python train.py --rope_fraction=1.0 --lr_head=0.0131 --train_tokens=809500000
Below are experts of layer 4 (counted from 0) of a mixture-of-experts language model. Rows are named down (a neuron's output weights, with its number) and show model dimensions 0-255. Each number is 50 + 12 x the weight over its row's rms, rounded and kept within 0 to 99.
Before each expert's rows: "comes before" lists some tokens at least twice as common just after its tokens as in all text. This comes from a sample of Wikipedia text that the model never trained on. Tokens count by the router's weight.

# expert 20
comes before: "|", "-", "N", "  ", " -", "W"
down0:39 53 39 54 31 40 54 52 56 50 53 46 22 45 37 66 48 58 51 48 60 54 38 53 76 73 57 43 61 41 45 56 37 40 40 64 58 57 49 45 48 69 36 28 45 54 62 50 41 57 51 45 66 47 35 52 53 39 65 51 67 66 55 32 48 41 40 42 53 50 43 41 53 20 63 50 57 48 54 68 48 20 61 49 44 45 40 46 63 75 54 38 55 53 62 47 54 50 53 71 40 63 53 36 56 64 80 27 38 31 59 42 61 51 41 45 59 73 46 67 63 49 61 55 58 54 39 61 51 46 58 64 73 58 43 46 61 39 40 56 45 23 61 73 54 61 64 59 47 63 45 44 34 77 50 50 61 61 59 68 39 54 48 60 52 42 49 41 23 54 45 55 51 48 57 45 53 49 64 64 32 57 65 44 63 59 46 64 65 57 45 38 50 65 57 51 36 68 65 42 64 54 49 36 35 49 45 60 12 59 43 61 39 66 87 51 75 55 42 57 20 50 65 52 58 41 38 34 44 47 75 44 52 49 37 41 66 50 41 62 41 47 33 41 50 62 36 28 72 43 70 44 41 49 49 61

# expert 9
comes before: "|", "-", "{", " -", "2", "Rec"
down0:34 52 57 52 56 37 56 42 39 48 40 29 58 66 38 49 35 61 51 52 59 52 45 44 48 57 67 73 30 69 59 25 69 44 49 27 24 67 47 57 47 46 31 62 76 57 44 70 65 48 53 53 34 50 55 60 48 50 52 45 55 53 37 41 57 46 46 55 47 77 56 55 49 68 42 49 59 44 33 42 60 35 47 32 61 53 52 62 50 62 39 17 51 57 65 54 38 36 46 26 56 69 61 41 44 60 55 60 53 43 57 29 58 47 49 51 45 40 52 56 48 40 82 36 53 39 52 43 37 50 57 52 66 70 42 55 63 52 57 43 60 32 49 56 72 46 61 56 35 57 40 53 61 51 53 71 37 47 66 48 54 71 38 50 41 45 41 28 44 42 45 53 62 48 41 51 65 30 46 54 64 42 36 59 55 64 60 46 58 52 28 26 40 71 33 65 52 52 19 43 57 42 43 39 46 54 54 62 50 63 52 56 54 48 46 56 67 63 51 53 74 37 65 67 55 41 54 47 41 58 41 67 70 40 64 53 39 68 62 56 92 28 41 15 29 61 44 67 52 55 50 50 44 38 53 60

# expert 120
comes before: "-", " be", "year", "ub", " his", " years"
down0:42 44 47 21 56 20 45 61 45 47 38 46 45 45 40 19 28 50 38 33 58 30 73 58 41 49 58 43 68 36 45 63 68 41 39 75 43 26 33 63 46 58 53 43 58 45 46 54 54 58 57 49 69 41 40 55 50 77 35 56 56 48 44 32 46 54 41 39 74 31 55 56 41 39 61 48 51 38 44 46 56 39 51 65 50 44 59 41 53 56 53 44 58 70 53 34 49 51 39 38 24 43 63 49 49 61 57 33 58 35 45 27 63 62 30 69 44 55 43 64 65 32 60 51 24 54 36 35 54 61 40 34 58 37 41 63 61 38 62 41 50 61 70 45 59 42 41 39 23 50 42 58 53 43 42 47 50 28 56 64 50 73 54 43 34 32 67 34 50 57 47 42 51 67 35 44 42 49 44 63 43 49 64 23 54 48 60 48 33 49 43 46 62 47 45 48 50 60 45 55 96 61 55 48 32 53 49 55 81 65 44 40 56 55 36 46 48 49 37 57 54 31 61 31 44 66 51 37 45 52 45 59 53 52 59 49 57 45 32 78 69 58 70 53 43 54 60 49 61 59 54 34 54 35 50 49

# expert 26
comes before: "\n\n", "=", " The", "\n", " In", " He"
down0:35 49 58 54 71 49 34 41 49 74 62 52 58 54 35 43 62 34 51 46 33 51 43 44 46 41 45 35 59 61 47 65 48 20 49 43 20 61 75 26 50 38 39 41 43 38 51 55 45 46 22 39 71 59 44 73 46 65 65 38 34 45 58 63 58 45 67 72 43 48 52 61 56 60 37 33 52 34 60 62 45 35 52 42 35 48 32 42 52 37 54 32 30 66 59 58 61 44 52 53 54 45 46 65 33 68 38 38 39 48 56 32 59 39 70 27 61 71 28 31 57 37 60 51 38 37 59 45 55 58 60 31 37 47 56 59 45 70 45 39 52 53 39 40 26 57 39 46 58 62 55 23 50 44 34 52 46 56 57 52 58 43 36 44 20 25 54 42 39 40 65 57 52 47 54 45 40 60 51 57 69 67 44 64 68 56 33 45 65 43 44 39 55 75 48 40 53 76 56 47 49 25 33 42 47 59 46 45 29 44 34 46 34 49 55 57 64 44 46 46 59 61 58 39 54 38 59 51 49 48 40 57 35 52 34 44 61 57 52 66 71 56 37 59 59 50 18 59 34 35 63 58 55 43 55 52

# expert 90
comes before: "|", "\n", "  ", " |", " 0", " —"
down0:38 57 48 60 47 41 50 46 59 60 46 77 41 30 43 65 46 55 39 71 59 46 55 31 62 41 51 33 50 43 56 56 64 19 58 64 44 55 36 58 44 66 57 50 42 22 33 64 47 59 46 51 47 28 47 72 65 46 72 41 45 54 38 52 48 54 52 60 23 46 72 42 55 41 39 37 51 45 29 44 51 64 54 49 59 43 61 56 56 49 58 44 53 48 67 73 31 56 60 45 33 45 61 76 47 44 51 47 45 21 51 37 49 38 61 31 60 50 59 43 56 53 42 54 41 45 74 45 50 47 47 69 63 54 38 51 61 53 71 46 52 36 69 52 56 53 39 56 48 71 40 40 52 47 40 85 59 55 45 48 53 65 29 55 52 57 65 51 38 29 48 57 32 41 51 80 44 33 36 35 48 55 52 44 49 30 68 44 37 45 37 35 40 48 69 40 48 54 56 40 36 63 54 39 44 39 43 55 66 35 56 41 56 47 47 39 55 54 49 48 58 52 67 39 51 39 30 35 35 41 63 55 69 38 63 63 61 69 56 83 80 51 38 74 42 57 47 73 52 73 38 40 53 35 42 42

# expert 35
comes before: " |", "–", ")", ".", ",", "°"
down0:38 36 35 74 70 51 44 39 60 54 56 31 59 55 56 39 40 55 50 49 46 56 53 50 68 34 61 33 38 56 61 50 37 22 39 50 44 64 31 54 49 50 43 51 44 58 37 50 40 23 48 48 58 59 67 49 45 57 55 42 65 41 36 53 47 54 63 41 48 45 76 55 27 46 46 32 43 45 62 37 39 55 61 69 54 57 56 61 57 62 76 39 54 52 55 46 39 59 57 47 41 43 46 64 51 50 39 27 59 59 57 53 51 74 23 43 60 58 37 47 51 69 44 47 23 36 39 61 46 48 45 51 45 56 48 80 75 49 47 43 85 27 37 16 47 38 32 53 23 67 46 44 54 58 58 55 47 59 43 44 52 53 44 31 52 50 50 51 66 53 73 48 40 36 53 69 55 73 63 39 25 48 63 62 46 68 50 50 41 28 49 39 24 46 49 51 72 38 37 59 68 59 41 36 55 51 54 62 68 56 49 44 62 39 38 55 59 35 60 56 68 39 72 50 61 36 47 43 59 47 48 29 49 37 38 43 52 74 44 50 73 35 49 53 34 41 33 69 38 50 61 46 54 48 48 52

# expert 36
comes before: "=", "\n\n", "-", " The", "The", ":"
down0:58 66 56 55 42 59 45 53 57 54 31 49 36 08 73 42 59 39 46 36 46 61 63 48 56 59 43 43 35 54 63 27 52 34 63 54 26 38 51 16 50 67 47 64 62 48 42 45 44 51 63 47 71 41 43 59 47 53 39 71 36 47 51 40 38 52 43 55 36 64 52 67 43 47 57 35 50 50 46 64 58 56 58 51 41 53 30 54 45 41 47 57 44 54 49 49 16 38 40 59 59 53 42 74 50 60 54 60 53 57 48 54 31 39 44 39 42 41 46 41 59 32 40 42 54 51 76 60 78 56 50 50 61 41 49 74 44 24 48 55 44 38 39 63 53 56 50 50 56 49 49 43 39 27 37 73 47 58 54 41 59 44 54 33 59 47 30 48 50 48 54 68 44 43 70 51 35 66 49 47 46 48 58 60 40 41 45 49 64 60 60 40 37 60 54 50 34 51 52 23 35 38 48 41 43 44 63 45 36 38 52 57 39 54 35 43 39 85 42 57 58 27 51 49 44 43 40 32 31 48 58 59 48 52 38 74 67 42 63 67 44 63 52 13 55 54 34 60 32 46 44 77 48 43 68 80

# expert 48
comes before: " |", ")", "%", " (", "°", "0"
down0:36 40 57 40 46 44 20 26 53 39 56 37 46 58 34 59 35 54 50 53 52 42 62 28 43 69 56 49 47 45 83 42 65 31 41 59 46 64 42 65 42 45 57 53 36 53 55 52 44 33 63 49 53 55 39 49 52 63 52 42 56 43 57 59 46 56 57 54 45 41 62 41 36 19 54 27 62 60 31 45 54 49 33 74 72 41 46 61 66 40 57 54 50 45 52 50 42 55 33 29 52 37 45 60 55 54 48 49 49 34 56 44 49 38 53 70 52 51 50 59 65 47 58 27 34 40 62 50 51 47 53 63 70 66 36 59 68 46 59 43 44 63 72 55 60 51 35 36 42 68 49 48 70 38 42 65 51 41 49 61 65 62 25 48 47 50 59 47 42 38 50 65 39 34 23 61 52 40 49 49 36 39 60 49 26 53 55 30 36 48 45 36 39 48 26 50 35 73 53 50 58 61 36 63 26 44 38 42 46 53 42 52 79 54 38 40 49 58 40 62 29 35 58 50 56 43 24 36 36 56 33 40 52 52 45 65 64 53 57 48 83 57 58 73 68 37 70 61 34 47 26 30 50 26 50 56

# expert 65
comes before: "  ", "\n", " 1", " 0", " 2", " 3"
down0:57 64 48 53 62 48 52 47 60 56 44 48 43 45 46 31 45 49 36 55 45 51 48 42 40 29 38 56 21 36 47 55 20 44 31 65 34 56 49 80 60 58 45 55 55 40 58 66 59 33 62 50 53 63 51 53 59 54 61 55 51 44 30 58 36 50 56 41 40 56 50 55 44 43 56 56 51 71 37 37 32 50 44 52 54 38 29 54 59 37 76 57 54 17 44 64 41 47 39 61 28 63 60 40 35 39 71 61 25 40 60 63 47 49 59 55 66 56 66 53 39 38 49 62 40 37 64 65 49 41 52 60 45 65 44 52 52 50 40 40 61 43 57 48 74 52 48 50 50 48 57 42 46 68 33 69 36 41 35 46 64 44 50 64 55 52 37 40 30 47 39 63 44 56 31 38 40 61 58 74 33 33 63 34 51 44 41 32 62 52 43 85 52 48 56 50 43 38 57 69 59 67 66 72 18 20 65 69 43 53 51 51 70 50 49 56 57 39 57 35 53 50 70 51 38 43 63 43 37 60 65 14 63 29 60 45 66 47 64 49 60 67 52 48 41 64 64 65 53 47 48 51 34 46 52 65

# expert 19
comes before: " the", " a", " his", " an", " their", " her"
down0:35 45 54 52 22 41 62 59 78 63 13 71 53 46 29 49 57 45 50 66 52 59 59 35 51 41 28 42 49 46 38 51 37 29 41 58 59 45 73 42 48 47 54 32 33 43 47 62 70 40 43 44 62 45 45 59 65 68 55 41 46 37 38 43 47 35 58 52 37 50 71 63 60 41 45 60 58 40 55 62 43 50 40 44 68 41 53 51 61 63 34 39 46 47 53 50 24 66 55 32 48 33 68 49 37 65 34 32 33 64 49 42 36 53 33 31 57 58 46 53 67 33 45 66 54 64 56 51 41 51 69 54 70 50 71 45 68 52 41 54 60 41 32 52 47 48 32 68 53 34 54 48 46 58 51 51 66 50 53 36 37 68 45 44 45 67 39 81 55 47 62 49 56 20 62 59 69 59 70 51 39 50 60 49 44 52 60 59 55 50 52 52 17 53 53 45 63 44 31 66 64 32 36 29 70 55 42 45 51 53 46 43 47 61 53 57 58 54 61 62 63 29 63 47 77 38 60 50 36 25 59 41 44 57 37 28 52 34 54 46 42 54 49 38 52 58 53 72 39 52 42 47 49 64 72 61

# expert 37
comes before: "\n\n", "=", " The", " the", "The", " In"
down0:35 73 67 27 49 43 27 42 70 64 59 33 52 49 65 32 35 40 44 52 51 52 46 41 57 65 64 55 35 52 46 47 67 50 51 41 42 58 58 55 63 49 51 50 59 37 56 59 61 59 53 64 80 53 58 45 52 31 66 34 58 42 75 41 50 44 65 77 56 45 62 48 48 37 55 49 23 48 41 40 29 58 52 51 53 25 46 40 49 54 29 44 49 69 64 47 31 51 48 56 60 46 47 42 54 44 46 34 46 32 50 28 35 59 47 50 55 65 38 49 66 67 44 52 45 62 43 55 67 48 65 57 52 28 40 66 58 54 32 38 65 30 59 62 48 52 39 55 43 49 62 61 49 49 60 46 37 37 55 53 56 37 45 44 62 42 46 49 40 42 59 38 46 20 49 53 42 44 56 65 46 37 62 28 46 72 51 47 76 56 31 68 41 48 68 43 43 73 55 43 65 46 42 34 40 34 53 32 25 46 43 58 65 53 72 44 39 42 52 34 54 39 37 53 27 22 36 21 53 51 65 52 38 49 44 39 45 53 52 85 61 67 46 61 38 60 33 38 43 42 69 69 47 65 48 55

# expert 72
comes before: "=", "\n\n", "\n", " The", "The", " In"
down0:51 36 55 37 44 47 27 46 50 66 54 86 39 28 64 36 45 53 40 65 55 39 53 62 27 58 42 55 48 36 66 57 41 46 41 52 33 53 61 61 53 32 69 32 40 48 45 32 48 49 61 28 51 37 53 63 43 55 38 45 40 66 41 45 44 52 38 70 47 75 52 44 55 56 46 57 30 42 48 65 44 36 58 53 67 72 38 70 46 56 56 48 49 47 68 62 44 47 54 50 33 41 65 59 61 72 27 46 45 50 48 47 43 39 32 42 33 62 61 47 58 38 36 52 36 39 44 45 52 55 39 54 69 42 46 59 56 53 38 39 52 52 57 47 54 51 56 41 69 46 64 34 50 46 19 59 47 59 40 28 72 67 48 40 55 49 53 44 49 54 59 61 37 47 61 37 61 40 45 45 51 58 48 54 52 28 16 37 11 38 37 55 45 59 62 54 46 55 58 45 44 45 43 33 39 41 23 50 39 50 51 60 61 46 88 47 66 53 52 74 34 48 42 41 53 40 48 30 54 53 40 61 56 55 69 47 45 57 57 63 87 74 42 59 52 40 58 31 51 25 44 59 58 29 52 42

# expert 103
comes before: " |", ".", "  ", "″", ":", "°"
down0:34 60 67 57 49 40 70 38 68 56 48 49 49 56 50 34 71 58 61 35 54 40 44 75 64 51 60 26 40 39 76 50 46 36 41 47 25 63 47 66 33 51 61 51 32 37 38 50 30 44 60 76 48 33 49 75 71 40 51 25 37 40 26 38 56 61 60 73 56 47 61 57 66 48 46 59 36 37 52 54 56 50 38 65 67 51 38 49 55 60 45 35 86 46 56 60 51 44 57 45 55 50 56 44 39 54 52 31 57 25 44 39 49 46 46 63 35 45 53 50 52 53 78 46 42 54 45 49 32 52 58 74 53 55 52 62 41 55 51 74 53 40 67 49 71 40 68 55 68 44 52 51 41 60 52 60 74 63 50 44 50 51 11 53 41 55 46 47 49 50 51 35 31 37 65 59 34 55 51 59 57 50 35 47 44 46 36 55 30 56 64 56 56 65 54 32 48 67 72 67 58 66 53 56 33 56 39 55 50 42 45 49 50 54 51 39 67 29 50 49 40 55 46 53 49 53 74 54 73 40 36 28 45 36 46 53 41 70 62 49 75 47 34 59 50 67 50 60 36 68 55 50 54 50 43 44